Weights of a small mixture-of-experts language model, trained from scratch on English Wikipedia.
Experts: 64 experts in each of 11 layers, 64 SwiGLU neurons an expert, a sigmoid router, a shared expert of 128 neurons.
Training: 380M tokens, 5803 steps.
Below are experts of layer 3 (counted from 0) of a mixture-of-experts language model. Rows are named down (a neuron's output weights, with its number) and show model dimensions 280-319. Each number is 128 + 24 x the weight over its row's rms, rounded and kept within 0 to 255. Numbers have three digits each.
Before each expert's rows: a language model's description of what the expert responds to. This comes from a sample of Wikipedia text that the model never trained on.

# expert 54
Description: Word-start fragments in lists
down0:113135133111119133140124101105130155141096133147120139096085110154089141104144110124159115176152125121121114086125080109
down1:134099135112134106121101166114091156089082127074129103155136140169127128133125139127151168090156146131098151128078117136
down2:135114146099100143126131106135110143091156125080145092133117133090154133102144125093124135158132106110123115127159148095
down3:098180108164095167123090148087111107121123090112116135117132131087104176101092161130126126083117137112135107134135131140
down4:089130086076158137118166099137118109135127131128124126129143100112161135133169111142138108156124147119094098145143125137
down5:118131168144107148109090138135152172102145137092119130154115114117140085132080133130181104146099138133101112146139136114
down6:139147105122073158146102113115158147133163109123115185107102149152117138114122102163107130108141147114134159123102142159
down7:179127179167110104132154132131089122087104120129178137102108157109119136128094135118094141107139154116130125142105166097
down8:122090103105100120122129132145146114146101146118158130148085104099091095128139118166106110141081095091112130126095146118
down9:150175166108134092153075128123106104123117145161123120122141118168134102156174117124178171136149132134131157124134112154
down10:093150129134152121106078170135108161118202073141133165124105180112132131108126142125122144158145133127143110160102107132
down11:131114126097112096152081149085094099119139142062173122137096121137133136151132140148152163138135133109164108127125111150
down12:129176114101113135163094119103112151161114184119116139110136122131116090123139194108127106144073135117104143182152117109
down13:138086109148106141180092129080174125084168107149128098075132163149107114131104129134101128117144163103098162139111124100
down14:128139102091141145103148088140178111138162125155142139147098079116125091143110092133088115110147082119106095185130162160
down15:135104138133125128120128121118144096103128091120142141093098111110138139124129172108113085097140068160173142104121114112
down16:160107093131123144099142135144097156121121098137160150066147104108153113103103103159111080093102123101088171056122128139
down17:112112135120146120123092117095116128090101143122144112134131113094141134116195136128144118120142115148143163087135122106
down18:110127102125132116070112121131143144150156128156141132149097148148098144107140104108111141080084140127119151159081126119
down19:122147125109152146097138152133091132118181119124144138098139157105125148095121115143159143116143140105136089127055082134
down20:132150176151089131126111112083145158133111135120112137132145115101092114134103160133113119118120142066074137151129109124
down21:078102091086177108111145147121152123135145121121122117180102128128175128120137144121114101150096128093068148102150091114
down22:094119105127190135081100113116142134172124148118115142135105143117092129138149118129134121136148108102126144146151096137
down23:115103170110100131152152090133139117125099111147119141148137142125162177121121144099102122143130102125142112118093149145
down24:075130104146162107130123136090122140168101137124100147146160111140141118135151132188147152100144148146167124151113094164
down25:114123110132102121121116152122151142125156135135161115139143147146135140131144102121155116108144123130104089087102160142
down26:133166114139115173116148115107136135170108132157135106119084071108156114091111082079101146125125108123129119126137125132
down27:124147107102123153133122134119166146145160113131129161057103123117138159108143131082150167114109139125128141144155115111
down28:154101122124134124123137142105114135165122117136103116117126129108155100113171148134117153137122093145117155171120099110
down29:095140109174116129168164136142140152138142123144104111150138113102150160168127093118113110113128161102137121125115137164
down30:080147138119082133135101112118139095142119106088131144099141095120156073153152143141144149102102119121074138099122089154
down31:131150152111151145115099106106127109130123115156130112137112073115123111075107127092134113133156161121134158138142146153
down32:126113114140114094124069148141116081135149130140141171103104128108076092113124130149154092145145103115123167104140145127
down33:119103115144118148139163084120116088115093109136121180140126126153109082092105125143136150110141165105120149121128120094
down34:141100110102139154141090111154137159120145112110140177122159147133103135075122139171156096114142104136148155120129106105
down35:090106114114160104080089146122139137142148111158110151131156122148144139064119129090103142119114131137133131109137157162
down36:099155126129089119108120152115120133156112146140158133159147139116098159092120171137070103135150145122068097163117131167
down37:107135145173144136113159096170101088147105105123159149131104129127145158162132123149145140134146134147170119145111143158
down38:118131137174102186095158136158125140128137116136139161162151149132097138088133157130107066116144136139130161130121110151
down39:077144120135107124116146125143152154129137129106128120090075100152139076101093132129142113112135168119146153153110147119
down40:130125166185134156106147137100106122134153084096125112139140126137091166098136105119101131098130113133112176125143132127
down41:155148125141134132122081142119138116104108141101166136164095129117142116091160120130141122090134157154144080160138183111
down42:109131127121099115169146130068180129123134089137140115124086132098175141113167112088107095131097147119105107121123138141
down43:065123101117151123161150149146146095084146111106137132142102155106114164115151131110120136141139127136153126081140118136
down44:128101145115121113101107130106093132177125175131141192094137135122144122114129111182132122108141100107103131169135158107
down45:100106082170091195154135110135127128131133119137149105131161174124105120113110131137144098153125106117148156088133113157
down46:108182092148134133151112144138152158128127094115170103108111130123128143169154110115110114161135109154152125153145160103
down47:114170074173106166128100123126112154152165175111131127100148116161157138127161163129123113097153133145112104153127141095
down48:132107145113131121083135153127171115108123143105129111125126127131139156111130136126154173118147135107128090094131123100
down49:148095112166078105101136108102139083148150127105128122170117132121134129114162162181115100155128097138094155124107126161
down50:167164145177139118120113120127114119142106071152114107096144099146107128151176096111093109099135149120118140130139140119
down51:102157111063129122154111140145130103153141125163135160120139102165127116180094161070074149131161106119153142142133152146
down52:114152130105113123163122140101160105097123190102127102113108124180110154155081158156128132122121133140113178100082142098
down53:132155116138106130131152115103131141157130122146136128125141134121117123139106128138130097144155106130100155143148144143
down54:122121136167107116166102139091145129071103112100105089123083159105087133137148123117125116121113085105125160148127126107
down55:169159096128118109158155117104176126133134099155112108150101119091150157099137125137167158152111090135155165139136121187
down56:156139134147182126154109150119125154126158086106121144094135105141142136127189089156103140109113141167095100150124142152
down57:138153118099138137131096113186158133086104133112096117113119125126126122121133133111137099128142142062146100137143090116
down58:094133142162118114136120131159135143115135114135130123142116140134163150157156139179123160115135100163096115130161106138
down59:173157125142144112142162121114121088162122116175116140127138097127145133128135066116143139070128148149084153163137118114
down60:142141125136157153114109085120124093107147162111100153102168107124132130145110124120139140120177169128125119165169124111
down61:144128114151126093127140118114146097130125131102105143125112143174108129142107156139102146122102182143110115140144126162
down62:174130121135104129134133107114138120097103124134110167108112163125148146137115081103104137126125124125153143167123153111
down63:102103156125121165168108119109112166118103121114123145101110116127112091094140096098110095151086123123157117162125125137

# expert 18
Description: Mid-word pieces and function words
down0:146091151104104126148117151139145133072143147143109138077140139133140133096122155146114108122104106145103165148116168119
down1:120142084158110146146154161170169120126089096149141097126090122150163120129145109117127122128131102123096115111136146119
down2:096138147173176120146110133110145123108067135181111138139091128111131095128141113114132119088120195138120090121112128115
down3:184123145107144130141112127122159108102113113118119110161161134118161108091122154147132131116124128054105118134117111111
down4:130143164142106133124131088129117103094122131108093150113105118102130127107143136107132119101147136127142121125107119125
down5:113081153128158135094127120105164105156177121136143101121116118147119144186106152153132130173115168094141130116165087130
down6:111159169117152144124087122128143140145144134118165154145126126135204137127161126115140117143133133185158117154149111149
down7:133119143111124121142124156102143120143119129136141149095114133157185120125104105142158102135147181159140141079163125135
down8:111100146145169139148134146113118118148117104108143116115154139150127102171166154161116155116124131147152127145134127159
down9:110109137102142118102095113116128099111167136136139122109107154151118141139122114132143136117106137156162154136129139115
down10:125072137179140126155155167148125126125123096102122110164101143123167116135121138147107134105093108105165149111160125149
down11:153161117162155083073185094130111138087155111122113105119162118126134122110144100145144136133122121164095159113109136139
down12:112130162123117159113119105172144135160141092121150131097107114134149127086135129151095082136112124126152148127197091115
down13:116134111134111139117123120129148087118132121120109103132090095100106138095152151169122080153160097118094132129187184168
down14:151115113165143151126079102186097120139129122117105118107144136148102158188105104119130136124118156159118108127129136123
down15:109148118075116122155125144152153140138127167100145106147088140133165105115092156175134119146121151131126150124075129126
down16:159127154129159164142137124123112135145099152163131143111129130137085175144097111164109139094127114128119125105083125149
down17:154191079108157114128103141129102086147088108125145143136132136108113124150110106121086141139101163147151101107123125101
down18:125147110056130124141113117106139129136148077141146122114133042144110136142107131106174071120114130138167113087128106124
down19:122118121140104117134140131115112122128136130096100163136131126135176163125109115135152137148163145125151132136130166115
down20:112169136108124085113154146141145141122193077124151147131146138118119107128110148112141132142114115119133120180116077093
down21:095118144121170131137148126181124132111144161110105160122106117134131148097159075137059130134154123161131111151147085099
down22:134110140136112157129156151132105127122149183122130089147161155098100123148102105084101120114112163086141135140111151141
down23:171113149156121111115173129084089087135076138091136148189142139120122109133151157126093119157097077127157098137152139100
down24:172138173165163134113109162129107144092129139116130151173143154101131096112141165127119103121145135121140129148158139160
down25:137100169131161123114104135143100130128127101173121127131153117164145132107115093091130114166088102079119121104127139117
down26:132084123183154096099150177082099141138128117132158145140174147105122155167129088132148120145108107157131109140133154139
down27:126131113150120143127072110101108116124124112097158135132135086143106115149151128125101117090175102079122093142134120133
down28:137117129133111158130113112151128133158105121164145136162132089129112118137122126112110149106066122092148133126127155102
down29:113118148103127096135125110128143133117098154134127150128158139138103145111110154146116145143106098145161114121161109148
down30:116141146149127093121148125162148094184138102151115199119096130150136109148119110134091129126134145162104114130134153116
down31:149160142065131080138117093129126109111094088125171158089156123119115085091107122140106120128149143176146163108124133132
down32:088143176158121128134125118153106113165101080145124135143114084155138123118080128155102181135100158123156108120151141099
down33:148117082138087122121113142148116108134166132127139172143116162133152106125106144110121117098085120122130107143126103135
down34:153091147175132191154100118134114174151114099131153111126133134167102132104126143169113123116130146166066106146158160118
down35:137102071145138075115138100117097124130118142129148131135092170120093126130132124112088124112147179102115092101093116130
down36:169149119097133130124122126091125077129136158158151113158129123142151165122144128098100111138130142084095114094117132137
down37:132139087126126130099083147129135147118140105168151090083098151158128093183098171142150114119129105147129124148134080087
down38:128141147147139127136142117193151132100113103118158094109117131117118143115076124109136133114156110140096127153115147136
down39:118139088109149154117135108138113144110135076148103123144187099113127134150098148117128066097161109130124098103104090168
down40:157127099142128122172140139142117082125119174126138153138123139134105115141132190117147170106162131125124111074112130100
down41:140081110144117106116155104131132148128118094098118169100097128124161119112120081132134120122150137123126107158120149131
down42:117163122137139122189101126116129143135113145139121139096127154088116151112095116123092145132104146113159153132113081172
down43:146105113168156132132113129139093131168111138105126126106109175107144131104103085122119122119152086142136131098084162122
down44:150158165106105137120168093106101127146148138147112098114133114153114098105094109147074130107161161147136151126157121122
down45:121144131113142115144137139105098090190095126097110137164079142088144118114146148114104142134064073136116135125121159101
down46:129098162118121145144140134150157085097149133103111128109111144144088126150127137144128139172128120114137160141168107132
down47:093131101147094159105106153161128150113123128127140079049110120173123117153090120131120086080105121143111147116210142136
down48:158086118184131094103101130148157104078175148116127116142121169136134109143098161141117150096063142097153109106107133109
down49:112108138123120124123097108119113149148144118155118103096141127106169157102119119101114116176106132083129077128111115139
down50:157118151140130086062118160131128111174122136137173105178112104092100107142136115135124136118121147109126122111142142137
down51:100133159116096125120133132121119074165136123135123150141127143146123136149131144139116166139095122092155117128122114139
down52:120115134115160138123145132129133142101106104113117133171084138127176090126163147158152104167140177153066155142147126149
down53:123183184172093085139106134124147148151091097189120147141143111100134118130139125127123123073153092124154106163153100122
down54:130139140103085111124167192127101088145122113077154142088105060143116110130116129163144101112148142134090115101163114171
down55:156108164176095155135113129172142125142126114159102117127134088150119087109140121124121088137121131136124108106097110071
down56:130092163116187105115115137142090154147118092172154121135139145095141138163120165127140154163120106106137149079111138089
down57:123112118111109138082131139101147109124104112117112093118093155137098190192128131148140182136125144140145106166083121135
down58:095135157120106120140134117139135129133133138161162117108139159103116116140092149127109107124119140133132066131109118125
down59:098157122113141116165128084105118165155126128094111126124151075136146146155147111120128104104133124143160094137147154124
down60:131113100145149103122152122098116105136105142123159118110136133142150097112154117091141148090144132165140147134138149117
down61:132152124103129136146108138132111112139159131125119100132159142182143130097169168108150196125104112093126118121136109118
down62:085116127080111086157107137177144126126120136151114161125112100127105133132131124136101118087160122176136121091123138122
down63:106107126114110107146072145094142145117182129100126135127091120134150143139195128081169108146129131094133115081100115142

# expert 6
Description: Word-initial pieces and articles
down0:134113113137131124149109161120152129128105126122098125106178149129142149169135134139130091176116109112133145171096130131
down1:109123111123118111112141129121112168086118105138118114122124146114099155098105083087111088119120139126096152119125125082
down2:139151108154142148159079093146118136119151114090135184104091094156165116105136120171122086177132128140145148124091117143
down3:130117084128130136107117111132106113135139182153133099142100107141149174146066148125072123097127120124091118148097081110
down4:136124096174133131119119094121124138173136148112077081174106122117121117192106122116109132084119094165122085110133125112
down5:149121087112082124149124102143100113096104165144104114117139164136137105163099143144126194104134084113114150099125143114
down6:134144130140150125172102121145124124106135164123115146142059115102151138125103115127148132119125109179124130102144138145
down7:161124130117106103125081116162099143129119108147090158131164090104139113082120153134126152118166109164168115170156104128
down8:126158134112158144098165163178125097113160173115138135130145145165145098155126106095136112129149093122152162129143133121
down9:157159167087118129147136123169105172147127129129173119109140104109153148140133174140115101106134143181111121105107137120
down10:105138117159159139145106127096152123120116137145106121144078163144151116118195111101108184117142150161106144121108105119
down11:132161143103093121088117100108139092077115126146120163118132167149112175153093137090140125144142085166135106130185127130
down12:104127089163113154124092106142149131142161135123148129191133175161131137101096101098149143133097099133158131141116128145
down13:101135117106123122104120096084113157088122150116167109100138129148114141173113130118118101120116166113088132153121127159
down14:144132154158116147133088164139129098133098106086079124125171120145139114130137137186154121151137079102163144117153115081
down15:090126160147141123109124097155112125108143136144148108136167143127127130142145152150141145129154115127083124145159090088
down16:106152138165094172127111171152156135123119157111128113135134121079117154126183156143152119110167111165104121129103151146
down17:118113136119158151121126107119107165113079144098145152111159116140148121172141138111122157110083124119147147138182140085
down18:172144149100145162117115148138170148181119116118110114138113151119128118148111136106123076129102155108133114133155122097
down19:103147174135124157117167114112102117154119106111089144091157135078174124156099148133149117117152144121135127139116113127
down20:087062149166120095113145158108145104096135140138101138171114145117143100124158145103126161110135134097131162138186116122
down21:158093158085116149132113156142161150100105116148162085169130117131138107101119103161153176122151119133123130158172117104
down22:161118146140097124123123123134150199122101123101139122150109122151164162099127132111139123066140076098160153057125126143
down23:104119147094142131139137108149154109133124144127116118129121146129154141152157155171124121121149099117107119134108137157
down24:120136096126148125140144124131177133107127079090119119093124123147143120140152127161091139134128112118137102148162146136
down25:147074145162149131095092108149163103125102121120121130117097114141132143144137185152137125175127156142110163151108151134
down26:112150075151145101187123153168124136115142124142120079149135101133141128192139193133116106074152096104108127135101125153
down27:145137114060114120140145109174119163127134131137121120162148138138116093115087125148146113147162163137134110143129167139
down28:094111128155146141165139131104133106120139126111142185127084161107093114114154160143096130127135113154129130130145129177
down29:096128095110082138137130130121110158135166134155108154147121130141099133110148140155120096124162096128114134133144094115
down30:147133123143093133118128136126136163201137115168109118105128149115103137131136120069138112118109124132177120111159081133
down31:132147164123122160105081147141145143172129105145162110108141129119145141131119089140131132120094084107078138150122159132
down32:154128174149080164070155144117118152168146142127114158101122170141095121139120143127132148133140154118110161174140139153
down33:102143141115116144111132120145126135111148129077109144128130177117124121109090118166148122168132117146119111149165135109
down34:133134113140139131115125154117117210127092118120088121145106121148109150107152155122122126139151152112125167134168100135
down35:134164129128125135147106150138115113112126124168159131120106144169097129095171080100110124132120133130118171096128170166
down36:096102108113152163147134141151122146131127128116115142103113129116164165141152138074103114113143154134120111101135165118
down37:127113122115157094085096123117125077140088126121114088133113120121122126108102136151179124141146169130155082148145085109
down38:106142148130125122152129114121118067120137155122146129138104129128077131086163112136138144148117135121144166102090135112
down39:132122126126109149143145128107115122157108135141112136121125122107142137130097116139109141101130142137078113121105093145
down40:124060124126102159135115133110121160146163138185157143156123109119124143124156107122123124108141155143145086128130113126
down41:118106106127142167141156127133104155128137129186166138103148152131148134116139101122097125160112143089115144140140131158
down42:135106127123090111118103127164142137161134124134155135188129126147153125130109144119136109115146164124141121133087138118
down43:150137106105147180124156079131167139137173134127120133062121169100157105137152118116122133152126100116110150091133169101
down44:114107113173133132136187121121179168096114108130112127167136118139127127132139142132104128084120127112119089150126128145
down45:131151100147142094114125149156134103103111182127139111112093117103158139110139105134126115137160119136111144118147097120
down46:098141124104143172132132133134134144178124150119079162128090103111097114155128146118118140142126132082124154118124129148
down47:127089118144151123186122118144110144160126132115128102119115136166142090101144130136147058125074128123146135111121121125
down48:119134127127120132088137152080096123123115148156139175153137147138145116078104165095132151086126129154119095175160129123
down49:154105136105091159084142122136142138150109128093157116171119092092171122144121101179130116093124134150098131141135137149
down50:107118117096136134114144162156151132107150125174098159119138108128155147125148141142106098112150156179094136141146124083
down51:147128122104108139148146139087083116117097155111122138132165185100127143098147158100169118107115109129134166126148141152
down52:100101138120147127126115166174174114169100101130108202097131079109105106139144121080146134158142135130116125143157124120
down53:156165115110112122112133132143125168121149143119116146112122118146165076125122106110158148140103131150152162173138092119
down54:155110153101100199097129128137096106103098107137085130106158137144130136110136118115101178152183109169107131114135160113
down55:114149118112178091137125111110098123132128099153150118125172158137170108124132098119092106122105164138137130160171120131
down56:129113132136119112076103163070130137139121091114099156119160170116165137126135190122130135124160077110117122119160115115
down57:122085147122130126120066134132071092137173110099103118139117142135103147120113201109131111134121111136133106116132120132
down58:165127115101189112117180136099154141157120176111127152117111103163150112134126107102152107109149131145116125111089151106
down59:142145104107126140113108129137150090124083129122161097143159110122181149150114124103143135090112119116111133109150157091
down60:123104155135172123119151091160105110084143107074116163136100158137147117116162104116138091145148093129145106158133154110
down61:146132140101135121138099144096108151130131118146122117136137185115135146142118142111153132122155138149124126163146164136
down62:138118149113080164114125151130118183092100114106116168113129130094150113142136134152138138129111093124101132125155102118
down63:115153123132110139156151143104136120114130113156144110139132161159128104140167152115131135135079105092120118121130111133

# expert 48
Description: Second-letter word fragments
down0:114133116134079112174130136136151128141096123092110170129150161144135105144131141141122110125109131122148132094152136125
down1:121132118127119125145131113194124125143135119097107169126130130130175163126104091138092135128119145137177169151125110119
down2:131117096112146098124108117135132155099161138131122144116156177155148188100174129169129161097122101124128124084136105088
down3:104110102127093180116129129120113134088104127154114072124127132132142147067128149123090121061132084140166157137100136114
down4:141117121125138131154120158168143142122104130084136180157156152114123152128173125128148140109123108145118100144131145140
down5:152176144096121113097119148094130163103124166109136137130149140086092112118189116087171130122130124071164120158133109108
down6:123163135150138126132141115149133141096135105126195098151145124124102093136109123126084148145132103120169122153198116115
down7:119083109111111174131107126133126101127109116109156134139127158136138161108132128140107115154087117143112144153136116158
down8:109125127123080179137119132156154169135178088112121104080139144157119103140135136137132149062118098146129169107114109130
down9:128139095108095114136139155082097145149130174147153161119094122130107095156133114118120162054150158169119147122117138169
down10:121080188098085133059144104134126094130126181154144144134152136125090127136107127126166090129103148104170145178171161158
down11:167148140152102116122130176096120139182164103159118127148110129165128154147110128122096126101111134163125103056129136100
down12:098133139110129132106139122172193159072113157110129151145110154117117156122094155147135125095112154169117102142171165101
down13:092089147154129173078142126117178126151154130115104102115160123168125139157108175120182140138120159072112155102103079140
down14:157128141125138192137124144150118132098092116164134083139139106082130133135133142156093148092155114160107124115141147115
down15:150120168162188143116152094124157132085124134129131130146108122145112096129110118167073155116148111135153110122148143154
down16:128113123146159128107117125109101129119111146142129126158154154122149116135123110105109141111113100119106137120126089130
down17:127118110129108132134093147165126126120174118154129114139113134126142123106116097129167174134124159160097142085121113091
down18:131103168106133083134122127127102131124095119116143126149132126127102152126154112125141152108139108126116140118127099162
down19:142178113133154136126116116089144111100146190164137141112135140133137149136164153116123171084129153178104126122117132132
down20:118087147118141123151138124103117160115095125111109063100146135080174154098117081129144120129133119135095136177120149124
down21:100114098100177114160117148074162118164128178111127151104151143130153158152106144144141161113099133161120109145102145143
down22:105114114112130180139158107152107124157115120148109123109124124147161168158172124166110144155096115111142110131094106119
down23:136069195142160112114156144113172134122148094143100124143132148121151114179144141123164172120106087132154105137130176091
down24:126171088106115153146104124153167089106107117134086123105123136139094126148139153146133167128113177181105102133107109157
down25:154148124170136123120125130098104066155115100122131166159146107135129171123154147152140144128108145125092135113127140153
down26:107118143200148141096119106145123131156162057138135142161157110109158116109109151138153114128120177086097136116150143147
down27:170153160127120072149110137132140132157119136171145083140106117067149149107111177163104140136123101179110133111167111112
down28:147151128129115104144121080136109091114088152128121140124147130160131148138107118103108092127106128111127176143130144104
down29:085132159136162128115081126098147115148097102130160115136153121135126131141105135129095078111097127141166128129128134114
down30:099150137119146101104084125120130131117114143124133168094111122130125110142139136124130117151102149161161171149129106128
down31:153156077087118144138134151116145146130131138122151117123168158148161128163110136107141068123124155110177147147130098104
down32:120155139129109085160078107138105137141101156105131135136125119125123076139108150166186126134138145106112101132127140142
down33:121111152150106120145144099134146128133136145143141079148126155098114083078160173116127153156119167160080134113124085099
down34:133127118156141131117132153139139092157137148130150109131149155138151159130123150160104116165119160088110128165111120168
down35:139157125157123152115100167125118104064127142128142129147116121129087088176072106099145149168169118137100103093118130143
down36:158108109138124128144108162150164160149086121122132133137112139107126098124101157134107107129109163168154130116153186133
down37:112117140101078136150116126098167157095124126103107126113105108121119114144119103161107113073092103131143163142186129119
down38:130138152141137154115111131111150093118114190154082120099149134130156151134120122129115098110111145129157154127158143124
down39:113187088113108129153137093113125110111094108159101152136131130143152121123170139135141182107151147159110112129144055135
down40:130109128110132136121143129137132079110147151117127118170127122107146130111144125164122125115157161135105149184151151139
down41:171118137145099117123156088082167123086143123136129156145115136117139118111130138111142146103139102136119109097140145127
down42:154135142141133134134135113119179102147126135126136168147077147095145125092157146142106109113190123122093120165106114138
down43:155168144143139104141126151179111110130164139125131154167102140153123137137108125158116142138142148155127127176136119166
down44:159187104155156095156136086128132138107158138164123185157144101124116125147128129139102158128166122123143102111157127121
down45:085185126143161118173135100139111120130078117179120146148131106126134143172149123139106072172181162181154150133151137127
down46:131160174099107138085160135142095145135136095126127113153160114142144101117124107122148124122050107085152126160133135142
down47:164089137137122150112120117123081146134131092119120139105143184176106122135145154142138088110189118133143120140153137114
down48:120117128138138143119095112143089164141117121147115115119167148139084108160128132088113106132125127116143124113119124127
down49:144131113144149125153169165161135140126077161147179180110088130133122101136175158162119133141132132157128147089151121134
down50:121128147142170103111130128112129128110102128094100163142135128155161161156128128146113109132108128182147138152142138163
down51:115103131150168161141134158103140114131118161141133123141107095181100153168117108078181134138148143156131119101120158152
down52:100096063128106157087189131132160104135118131105087104134156136160162126172172131131140137101128086136116147106113134155
down53:081126121108092088143113130164110119145178049140171119127156161109119129170105165087143142130115150159133098157131116135
down54:126148104103129171120149161135109092160132134113116124160155112136127179156125092148128130141113123121125101142152130132
down55:097101133139135088170136126077148137114156091084134110205140151148124097144116117120113154168108125118120111141131110132
down56:117085135117161156116130148097093165099118082134132174110124168148113122113104116140118138106126076156134120151145144112
down57:105111084110111122161119131147164163149133165096128143139136108144148168153113141154104121090186137129117122090132113111
down58:142099126160094096145141123133106127153146101158117112155117175142083103148110120185121116133129135159128118194102129164
down59:115110153150134115158137158143171138173087133122151173141131120126157108110180150164107164138116150172078080124132134136
down60:070148073130132164133121109112168095112159137128149130171136145120154113097128151113150141108112153121149114140084113081
down61:140141080109142155145125106117134140095155119088160093146153125140164132096147093126126128143067139063111098121146078134
down62:108169117099113143111117119130128184119132128100138118121141195104153140120118122123156131162114116106123148119131112110
down63:160133095147105137140151057100100134147127155147093084134126097152090135157125139139094124145134158127145118107130142129